config.yaml
d_expert: 288
balance_bias: false
n_groups: 4
groups_per_token: 2
vocab_size: 4096
norm: "rmsnorm"
norm_eps: 1e-06
lr: 0.00508
batch_tokens: [131072, 262144, 393216]
train_tokens: 1017000000
Below are experts of layer 6 (counted from 0) of a mixture-of-experts language model. Rows are named gate (a neuron's input weights, with its number), up (a neuron's input weights, with its number), down (a neuron's output weights, with its number) and show model dimensions 0-255. Each number is 128 + 24 x the weight over its row's rms, rounded and kept within 0 to 255. Numbers have three digits each.
Before each expert's rows: a language model's description of what the expert responds to; "mostly gets" lists some tokens that are sent to it at least half of the time. This comes from a sample of Wikipedia text that the model never trained on.

# expert 3
What it handles: Pipe separators and line breaks ending rows in stats tables, plus coordinate second marks and codes like MPC, e.g. 40″N, Non-title bout |.
mostly gets: "″", " MPC", " ·"
gate4:143120109103156142124157117124082139121105122106101129118160151108141115152120167161120126144177129097101092127145076122099144063109118143098148146130159108144155171141161132134124136147109127140146169127134150118146107138145114114109151113131126124168126165183153149124110088148106108151142117154164121118150172141124120105111150083129094082142122146141126112161143116116132149108138103121106152161168147106075128096132158184142149141116105115126153146119136145138113128123133145144141127167155107116118122138072138090080131135115117179128155145089091131090093101120118139129087113118111115128144076112107128122122123136131120142094123139161124086139083133180102126139077106143127174098137108107072083105149137131105128137153108095053125116118098127109125163115126166
up4:129095128128125164134164140128112130110089122113135169121145111138111135112088159125097150150135124176150127154115106128113140123146089139089159149122143103142132107111150151171134112077133100124162158113116105110118119143128092116092143102092130108130138124139171164103125104146116120149129139123165127128086173143135145107150104163149142116101144131171103094140147124120140130087126129145102216138139162109111096145161075165119131128112148102148141099129179103129122116128136162106147145126170131156089137105108145119084142111131111165123101128110129109109105115190118126133095114129157117156159074145090100104151119125128083134120121129177105127111095126152126101106136108086133167110137100139119087125137086145116136090127099095101105133128125154118119157137186199
down4:106144118128158138188148132141135112154138152142162120137113103194099150138131165108108133119147140101152132124120145126140109149129085138127153142122127171114142121118102121123090111130115087159072132130127129093087172121084108140160131155126126116089098143084158109122081159145122118076125124095140120166165213093101122118151181122091127157141137178105114116169130135164141133151109151118178104112134130133140152159106148154154124118136161139101136126149157160131146137110152169125088123105121141115140095153130133116140114102120172153059141141128119137119107166085095124121087101141124157144129128160138149138127167101151103140121151125145135104129134158129148132133124094078105117148132148106118116151107112102129100098071112121145127117165139138119121086146092129

# expert 6
What it handles: Digits inside coordinates, catalog numbers and year ranges in lists and tables, plus words like List, medal, Website.
mostly gets: " List", " medal", " Country", " Place"
gate2:108115127090131108102141095126150141097134118107148135150123160154151161143104132129126112131130162112119113105089159115141132107136166127131103105189096150102115093121126108097113151137130095126137159143119078122141114132173117106113149159133128095160131101130102129071122170114090126120160112116117134153120090079103101141108138161167142076125090143087109107127126081106159127100133123127132116152115152135127068141150190052129100148133128122189155130132086140130090140142143128143190132130121130152103099119128085138125114103134121153112088094125106140102108110145128176130137137136116155117124140126104122140141113083107131073152133093152164112097164127130098073147089131124098113115123124173163130123134126104117114130119144147083144116100140105097109104133155116
up2:136113137139151132173096143113122108141144104131165090137137129117110128137096172185148152119106169126102113157171114104115139144094076079100169081128141118113129159148149123128177126141119155123142113097124079104105127181115092145119101106083156121108147176125157098143110123138141176110135109136123118123145139141136088141118114089117087074157122138134154096158108160182115138112130132108142149111160124077143155117164099108150175133116104116118120090143112110127138118128163111148176132118105146120136131124124153119153175157143124143158111132156137140112142139118125162115152161094147116180146168126175157107117102134149172121128127111102155159108138122142125166112164142103083109177139106113153106144089149121117090149115156129159148153150126128117156133133103134
down2:195112146101141128110125124132138076120139130113150146134134111102115148139116114139094130112121140151076096134145146136090121155087169113089107154125087073153114131093128118120095156152123089147132087135097100134134129101121146130121163138172160141099151141136205147113135143104166136122118099112135142136094132144123154102126108139147142136115108146126131125125109120153073111127114152092162164109148124190094104150151136140110152162082129137135123132092093163184071123141148121146124168117109121171124137114132108124144143119153114132139154084150117129177079119150104124102122063101124124136155131103130116134155130104107118158095185106147067141126118138137127117128122128135116117088095110147132130128072145154130137139111105135094167147128134127077128121121119094

# expert 36
What it handles: Capital letters and pieces in acronyms, codes and model names, such as WFC, SLV, TV, FC, Roman numerals II.
mostly gets: "CA", "BS", "BC", "TV", " FC", "AS"
gate1:140117102120114175168140125136128144136096128178062121106159155122109134168122120148123142124117145171115134096123137102122148108126137137139159173118125143132123129170124121138139161145093137099166140092068114104173119098104105163144137141108171128133131096124047134120099138121118113109117113130211108094127133128161080135115078150177106121106124188138139161147131152177083104133137096128111144135106098132111120122171097138106090114146143120138105126140139114141151130122128139142135141115140148136134161135110137123130103113090140183126115099150138142139117127119123120150137101110097132136119148133121119110083145119127137159137165113151140115162105132183112088112160098086143132139159158157122140106126091157116153142156109180145107145133144079170138104160120161
up1:103131122130152121119120115109172111124119151108128135119136127143122102119126108139132144152173093122141113114122138127115098143131084118144132159135160129113134152113099108138185137149115141116190120117110151132126120153112153121086101185147108106176135137134139117179125141102139093118138105133146136079123150117147154166133102136154158089104119143149093166110120144158134112133087114154120147136072144156076118161129116159132077147165152085123107160155136118141129123169088128150119110150109151135120101109113151147147078170136183151108107127160135127114110090135098131162150109159066141123137143090115102131105129122122107107156099082155174138116130140125102150106109127075159089085111135125102153142092152138150131147147099176140118133091146130164170087114135159
down1:125112093125166116129134160144139106101155125125132183163117126140158158154140113123131091145148128139090083107093108065116135109116129159138104116114113110141094133120132120115122095157108135111126079143121110151096134113168117138125147130168138080097135136112135131127138053100138106160165137117120091120092106103120136134121160090161131167096127102155082131085119122102145084083109124105077143082173125197142119136124135115152149170129132162108129165106138119132164091112127127125093139137116127086156136157135160151130104103126118095149104130127171115147132130142116089163144136138120167095125142118092140141147161186117145135131156088106123116100115105109119105127160116122146147135150160103127113168080148141155151144160117124131139127144120094142073116106120104

# expert 34
What it handles: First digit of a number, usually a year, count or score in tables or after spaces and parentheses, like 1993, 100, 400.
mostly gets: "    ", "1", "2", "@"
gate2:108169080119191169118131116146146141161127164095156111153140139116158155160093142146087107135115109078149132137110120105131112134114099090083163145165162162136161115120152186148151143130167071118132101114111114123134145108117114120155142107138082144131100122158149133124136107137133100103129074128128099163119145085127113109138118153100123141168149140138094137142150162046122120106107132099130155130127154162158193110114127139142132170124130147133105137132133123157157119125102125184089139116146133150164132107147103107134088117121112161109146119145110072111130147140125129141124108113125104111132114191157134141101100077148086115155178110165144155157142123111110161159123114109127137164131148154158130132124121132133114138134116140147126108169123122112152129090139116
up2:123095156123060092151117123103119096070130091162106140101123125164096135114113113133134110115149108169114120128105115159127154115131154162163098120110103076135091147153101075132097088112112160150109162133135114125110126131108184151080139145163162097120168136109115113125174142118130153121155177128131166088139118153156133139142099121130103115098116108132130117107098114183143116152177130171125135133117123097092070157166106140109117118140142109154119131120117105087113148181133105079164114146123136136114154153124132156139151111124165105148133172136128148147136107118115116110139162150172121138119144105124134137144179150110178136114081136113140083107118135149151116115154143142128091099152113110116130121124117123140105103145169130125145161138164137135093126145086115
down2:112150095140138094135109086131124120139125104120069141134115144117142142166091128151098131122144110118150139133163100136111091118139121130147108138096104140138094089131109150170123112191155093128162168146145146144099111132111165109143126200104178082127107155141157118147141170087168127108100100098164113146126109134125088112136144126099155132111166092123089127135141158140099151159088103128141155121181088092104144145149123117121126098120118121144101106126167114088154106124122132129155144154176124153137132145143129135099130173186058157126166140161139128097100112095148154092153138098152113097112123122120159141140141103139111110138136147102124130093093081147101123124141176131126139109084141170121145129131127157149138110095107110112125152110126120116103135127144126

# expert 23
What it handles: Capitalized prepositions opening a sentence or paragraph, such as In, On, At, During, After, often before a year, plus dashes in election tables.
mostly gets: "In", "On", "ollowing", " During", " In", "At"
gate1:128134126129136130156141130119105140134078115096152122126111172132084118094144126144127123119119144121169121124157119125141183130073081097165136109120106120139122138145131124135151117091110108106134085128121091165138114100129137135139140125159129136114131140182139109132135139172164130128119145136147144128107138164126126131167137182165101158103148152134126120114135143092178131146131152146066121106120150166152118148090182121103101120141104158134095163076117089148099140094167099126153135132110093103128114113153087144116139160064109128126140103101156132125104161132103154124071150106112145164125135112124153104146136131164119101117156129117169109149143086150088132107148077120086133102098157140147078112129129109160110075106131106105171133114142108117104183145138128
up1:138159100102157129151122126117113117133102155133131170141154167153108115148144099160142158132141128137145109138173148107151172142112124134061186156132104082146198123160164125134157116066128104125133092124182174140160169161135153150108135129129088161141107146130128119155107125154120118111122132109109100124092138119116138114144098112139109143100129156151084114104135138110132121163144143104090113087082101120142132140125149098105113104150126121128182147093094116133091127116131129143094148148115095147173133145132125147115115127140100129140133154126162104105096171160092168142170171144108142113140191138143112114136128133162101135132144176120156143131170140124141092149097096130101118111089141114123153106170137127124130115131100151126138107122101132146131194137139138
down1:138108161082109172128070092167127118098108129124127098133122135090131088106146134127116133137129112134088162154134120119099102111112194130146108126119133151147112191155116123114135119130092115098145115138125115112124056132099144168140163102138161172112140148100118105122132077114113122123134094108130174127112135149158135118148131128095128137138126139136112155105072145115133085135157142124159135101116138181143129118101123077121105177084118134101141139124150097118114112095098147125123140129123132120108090093145112100117120109124189092123086135148113139144116134123124097143140134122145117147148120107118125130073105152170084124152162117140155121145126128064113118085131117163143121125101134082074105125140106104143109162134109124171070121118123137126084134150171115

# expert 26
What it handles: Single digits inside numbers, coordinates, ages and table statistics, plus some capitalised infobox field words, e.g. "age 75", "94.3", "33°28′".
mostly gets: " Occup", " Species", "′", " Title"
gate1:138149109122132058140128098094122124116097116098158084116141113130116116113160114092137104110072176136122166162117139128136153125136164098149120163148133088095109160080152149106153146037111136120130148139137076113130139131137132148128136146110076086151156097093119132120150130145100107127110160104084163091127120115151120144171123130154122164116107062112106128133123152126139128164118108138149121105140132155133102117117124123115146119142156110115145125077102120137153109138145071130142138121102141154128130103180132142127155165124160132160141135150135095125158097155122119107129122120150112144090102148113165104113143160123133129158076147147135118149089107147136139145113140148120127142120129132144195128154131203103141121134101097122136150108111172163131162126145161
up1:113152146136142158142127125185138098139165166186152147170134158127140156135101144139124140131145091130125157114134128178113120115103129115096131137140129112148124115119095095144095125176112114118121110165092146115115185119070152124147128114118177135133111086168116092150125123101154129132133132145098121128130094157118136130139131114133085119134125140100144137097119129085079143151166171131101104139070135100118101110098150135141105157149132110119138101132164072162096137149115107100121131104141111112115130167085159137126103138138083091145150168121131149126111163153126122139122119079133122141128140105184126134143130151117154132120108125124129141136173134119109123046123151099150121133147136101103113094086150115107115160126168138083087144136165082144152103128089098
down1:111096162133119171102124082135095106162117121147139137129181123122123137163115157128111140141171156139109141125136148133150098175200137124131162105110093107157113146144124126138118120122122153137135161122095122144117116135122079146120129115108103132096139101156108104100162090125160142157131119130140142109157123121112101125143142152147128122102111087112098146140076170130155109105145128114129141132136129082122159153108055065162140170133097110101111120116090145099139152107169159105138137099099163103138134113120099143116160151172174143133131139105121153082148121099106121132161105079116108081103098176136143161151136123158108162141105136127115107112110116141110055125103147132129122123147125142119123096083158138135156131122154111132108098096164103148092120142165143

# expert 60
What it handles: Field labels and section headings in infoboxes and lists, before a colon or ==, such as Born, Team, Reach, History.
mostly gets: " Preceded", "Personal", " Coordinates", "Career", " Date", "History"
gate1:126106151135118121129094119150134174106141145146125112100073155096073102114136122112130124170118138099150132162145190104143133152108161118102138132117161106116104129168143125157104112108104136135158116140100140116170108126177174177121152140118117136127147095074131100131129119108113150126127175137158124135139145154097120162090157108136132177145108102134126137121117166140120084162159149093143127117155104121146107143150056155118085144099110156098156101149134099135109111097121153121104137160160113145148149136116108143094117144096153132154076150088182151146100119146132084116161074129109145140138148090132129150104106146115130102132111080108123121139148108129147151125103142152124128130092171140093150123134103137152138147121096112149153121121153103178131134110085157
up1:131084137127099116148146103095142130089122174144143121126160172131083152152167132148131168115102134144143100142086095149092131090126106125154154144120146113105151127117088172111122117075142146159144154123153143114120136133131121128086114115151147066108085104139084147109154184138132109136160083107109122161112142095112116127121158177144122140139156112113147175134132127149107145146124125154160098114116085113149135146094161111123160131147139170139124116112112127149154094144162151090147145123120125131132105148172132139157109138115150121122153108150097170162123085132150156131114131123112084100174158140145166117150126126105127155140143155115080168116134185120098143137168153097147117107100150120179117160126189142115105093143133103133132082122115131117150136114127148
down1:133126131098109128148124153118142101141115090124095143123138112136126102162137117130145101148134125121082123124109141104094178100100159119152137182123124158138124129112128194150127154094071130126140117147113128121135095125135106147139125092115102198137164133115154091154149096120146137122170149126086142138133107114135109158099209066143133128089126114105129082132121158135107131131156132101141130133116128154143116122124077127151116130122111113118163113155125144144119127173099094135145133156122114147111167115115133121134131104135105150115110166161124138099144133134135146136151105121119116160092114111143140076117156162138095143148108140140161144118151147203095117108124166075123135157134094105136125068103156126083092083125123114140133120141062090108098120147092128

# expert 63
What it handles: Pipes, semicolons, dashes and parentheses right after dates or numbers in tables and date ranges, e.g. June 1979 |, December 1989 –.
mostly gets: "present", "idae", " /"
gate5:104163124125133148138141124155150148136128148125098124111116119125172105103102117119140121063153131136149163107159113151095178143158148083132129146144135141113123145086108157176129120139125115120143112126124147119125127116119144107139112171112097142125143116167105119097135154099115147137110117152120090118142157109138087107124134110126124121129086093119143105115120117118112109162148147139178138147079140134124107147156110097144112139174099120106141112097095147152116143156114054082154101095138085106131129072121126143121144093142135148126109158122115114153105134124124147169098159143144044108143135126128086147131184126130183123114101151123134097131167165156098143139142146121127117126175138119104154114166124100077120113069105094152153128103093096152148137101076112
up5:136154129135139116150129162157144133111117148098108147108129116131126119097105104119109118088122148131159126108118134122087161105174134131118130170135126127148139146088089124191106087135123124134131096148135140103158096109109139121157137187119113093145109133151109108087117154112126152127090144114137093103118142096123105101141107118116138147144123103107145119116108121128107090201142158128175127179144140101159131115158113111144112102182097118135100107092121139158114147149125101075155113127109124176129167106148115118166126108173161126138153132107132126097101140092138092186105151099124051115124112120142125157144154106134142102149159161130145115116136161147115161167143107121123173107154154096140127131175103110128123140105122090150190129112110093118169143139090126
down5:123112110116131053109132123099144130157140130148126102152148147115142111125115139102102102094117109108108132133104102157133140134104092090131136109110119172148151104122159134132135178104143155117159113122088118091118134108107164098118159118106109119119143128129137118140130145123171128115156144145144149135114114131143134155127137134171150154115094137130139137120137108208159119135085125144132157158115134112114080117125079147101123149161122138156122119118093149088148079135109144071162175150112118114103096123123079140136146130099152121140140119147121105128126155120122124123112142168200019122140099098124127197092112122153146113141103151158182153111152131119175137116125139142148123150134123095121138126129137107107144106170159130141122104093104160132084136102135133

# expert 54
What it handles: First letters or pieces of words right after a parenthesis, bracket, quote or line break, including accented and Cyrillic letters.
mostly gets: "Wh", "Th", "    ", "р", "Al", " wh"
gate1:110113162111126110114144102114112140129059098172096141149109093160115137156075082092101109138133083115101128128137146138152121142126125128132174172126126118103151116072126140112115157107119096072126123141097132077091139095164141124099135145120139133138130105094136138159128157131095124086141140089142154170093123126147147117095098148106094141101128095167136109143119153174075118102127129101098168123151124131136090114084142104111128125128071124141154103158103087155114071143093108151117076130093128114169118130148107117114118123119154109134100126107138096135117109113130125136130140104150152157122142169118143128133123128109121115146131115125112126135159120165132102153122100148165113162170108177172124095102090151119127140075111120128128134087094136100121118130128160
up1:100117136079141096127144120099111147102093124156118129102087139125099100126157066119140117108113136098103135157127092097138133147135127107131108109166130155152100118184132149106141135115087089077115124120123084090127117127102107131153127175126165116129150113138107108131140144129130130118142086118144140111121109111152129138074176147076107129105137138125142111140163114126121128114131163140186102139113166162161124133078138087106124124143171137080154135145107088130129110142122106175163119148194126137139129144134124148167106115139104143178154159122121172140076145114136160124149107101156097102116143136143125158168139139097090086136146135158157153121106111153099142137082107173123125144129149129128105147149134116143141104159175091132121138084129125127086090125104127
down1:153166149125115150154142143151138119133129132120110105121099126088175127126106135132101146091140126113108069122133143108110118170102118153117146080102163143139143146100100152159110148124116155140150093087151116132097122111175166158118119124135119079157085128092111124134086121118103127129152136097146065126123154149142130128132143134124126109150152144170148109138110151116150127107146156121101138150136111126136103088129117091173074138113160165108102173162137136099066134141105130137113122162142183173151095122133124143102145127134112127181112132191113128125144118147186126174155125140161119175120157147153115158142081100153141130083113110141140138138129141141096148147149104124133136139139141039118127146156171140139148125109126107124122140116113119106101090109117135

# expert 51
What it handles: Plural suffixes and common plural nouns ending a noun phrase, such as players, people, universities, windows, operations.
mostly gets: " players", " people", " students", " members", " areas", "idents"
gate2:133122158162094137159113099146117115074133126099147139111139105149145170149111127145167104159143140114160117113131129133104137119082064086149124145126117100113151159142137133135125094131116137155144137086122163140107069125142103157149142163137092091109143137125142170189145113154095168177112141154119127149138136139108099101102189105103120093150131157139154108116116105114070121119129103128138103145109138133147102170124146142113102086099120099124117111125131115083132142121079112063160126137134126098116154124123116131138124141129096126097116146129093164200129106104089121160144108097134135176134111069158112123161147129152144104094165126146140123161157112170123119143109127098119101088079143130125140131139135128152117121177141105140125140126103131148114153116133134
up2:124137105132138148093121137100167164152083119129085126144106150099127097128151131114087135121110123123135138151147128123166112138195124164061108141134142137129136134094120109152137156140129114122125119155099123101099146134106133093143116124111169183155109115108107145066112163094157147126135123127175099136124122115136177134146092153192109151130109119104148120131141148133189140133098135117117133130158134099108134096134090151115143151150136172125127126126118138161121148149142115166146090110120107177116108128152142122132133112115115166142158125144164112088113129146184109096108189158128153094144137177107164144099087165102096176133082145096118107110145148102119132097160121138129128130149116159141102151118139132118126141085153191130160118144155119123147112145157102
down2:124082143107115122123150146139131127090131103131159096140110106143170110120100136122125132146153196133114132140116134117156116155151145132141150106114122094147135139124129101121136094139153121080147113108172149137155128158151122075112122110107170123134112131149126132083115098106149116140174151124133141106092133087125097121094130127115147136132155146113116148127134086126136150116099149151161082089153087077140128119100125092149097085178137126138147133137086113114107115138111067195119138142152117150134113117112150144157116139130164133142112157093095131099118150082128113059086119133163161136153143107100141128127115167124107179106085146149153148152116138104112079128150165127091148115113137108103099125180122138124111123147074148116109166145140117136153137123192111

# expert 8
What it handles: Prepositions and infinitive "to" right after a verb or noun phrase in running prose, such as to, in, during, between, into.
mostly gets: " between", " into", " along", " through", " than", " on"
gate2:122149125121151122148098111117125155093116078136169117122159156136120142125129139166130133136126143127081138103100161179170159083144140152148130134144144145122056145120109118098075143085133151128119121135170155101095116130157122140124141100139156099142067103133118132113114188147088129120118122160164097142153102114120125120059122122144084128116134145179078098127142115145111174126095130106148137167150114134108139130120163123135121138131127128116141125210151106085131128180151123084128099122141169104152150108140153157103120102122146105114133104082106110155124147148093090118129098163089167115101151095135098114135137095122112148154129109177137142126148109141135128129147122096124127091163100115097103113132100144113122146131144140135102137127087109135120123135149099
up2:110125149121130100097136122145128110179091114113139119157159138098139120126130120117131121132139133150140104152122156110139138154158122099127146102156101092155171111119133163134140153164123110119122134141122108144111142130102171116166127163078097105102158090128109127134136157108124157198129131112132117129123100173132135116158113163155164128144090160126094131157115090165134085147127133115092136150102134140138132132171096108126126105151143128151112082109101140156126118080157107118143129113110123109142125143109095085134102081113123113205130104108129129118104131138128174125093147149120106138068128154186118141145130172126123162086158128131119119074147134162135149141097081143137089126086150101099059176126143109131110150135157111121123124150172146125134096148169123
down2:124098173086126168124116132101103150090129118152161114147171080128094169097116069131095106141140159150126127116131131109123101157137112145103097159160126121110137089092107124111134115153118099132134163107148098119130134136135122102160158098176113132108163129113138149138118117175118140082086108140120138154087155137179169109131108142102112116139127117145113147103108113155155128115105154132144104118111104100139136141162121141115105156137129113116128086101156113117115081134122129145086112170122148120127114112126121146115114125164123098149089143138131125111122124107119122091064084139098174144148145153127092090144071154156114114155095109108147114080136115149114144128135188157124154123099178084153126138135146146130122175160106183136138112155109127143122151088122171

# expert 32
What it handles: First capital piece of proper nouns and titles, often club or place names after an abbreviation, e.g. Le(ipzig), Gr(ödig), Ch(airman), Al(mohads).
mostly gets: " Techn", " Chief", " Cong"
gate27:147149099076076133129117118120172159128156148084116086139121173114098111118131130124164100152165164118160121142134121110124120115100114172100144154134118154112146141124121108154149110146144153144139150094125124119115149159086135187157163117153163152084167122120111181158122125142079127108135110157119175150124155121129116149095139123117092112106102112083146119100152136141115120124159114121132118131143136128121160156125119126157157128123123094108119141121127139105088152150165147131116093139121105165103099128129090132192123142095064141111160140122177105139109145147150131176114148163142139150092124149138116164160079094124134156084118108120141141139124062106108122156087117135108156107092117136142102100111154137142108151155140145094134105175165125129134149127138098
up27:121126154127160134085113149159100122117108135185146123099083117090140133164138082120132104114176152144106136146152118163122100129100100115145120108121107096075102161113123108127097129121078105129134120169162138117147097109150122079095089139115119108158141127152149107134129172113107086120112156105098085079114104113151126152120116115159115121126110150152123126153124114153121103114101130122156120127140135086108096171129121165102126125111143120127132100185182164101163105139093147159115169122157160112149077141165116082119109151181151139124114109138133084131114114113118149100112129116130135148177123103119180137118134132155085124117088128160129132129155174126114149137178126151135109132173091128081114111127128149120116112102154115134109158133134151154171110143146140
down27:127129138137150174164133129126114127116115137163112092114105142149107165161113133090121128121102126106126106116120143134156204135143120121124122173112065110114108139126126163166161105126137160138114133128130108115104171134126147151153159153130068120109135131180169084138096149121122142155163163125150120190136134123134109160135122106135162114147172092099091103126118120136147124114128131163089111109100156140111146136170112128120125155112068122098129155087146194153121129111095118153109143097146114088146132132105145123101089121118137178121118135125111098135095151128184164130153115137123119129121081125178157128124127148123133112063125118151181144134150154125098126138088141141110146123151100147126161161121188096144112122096125151121149112107101100143147138135108150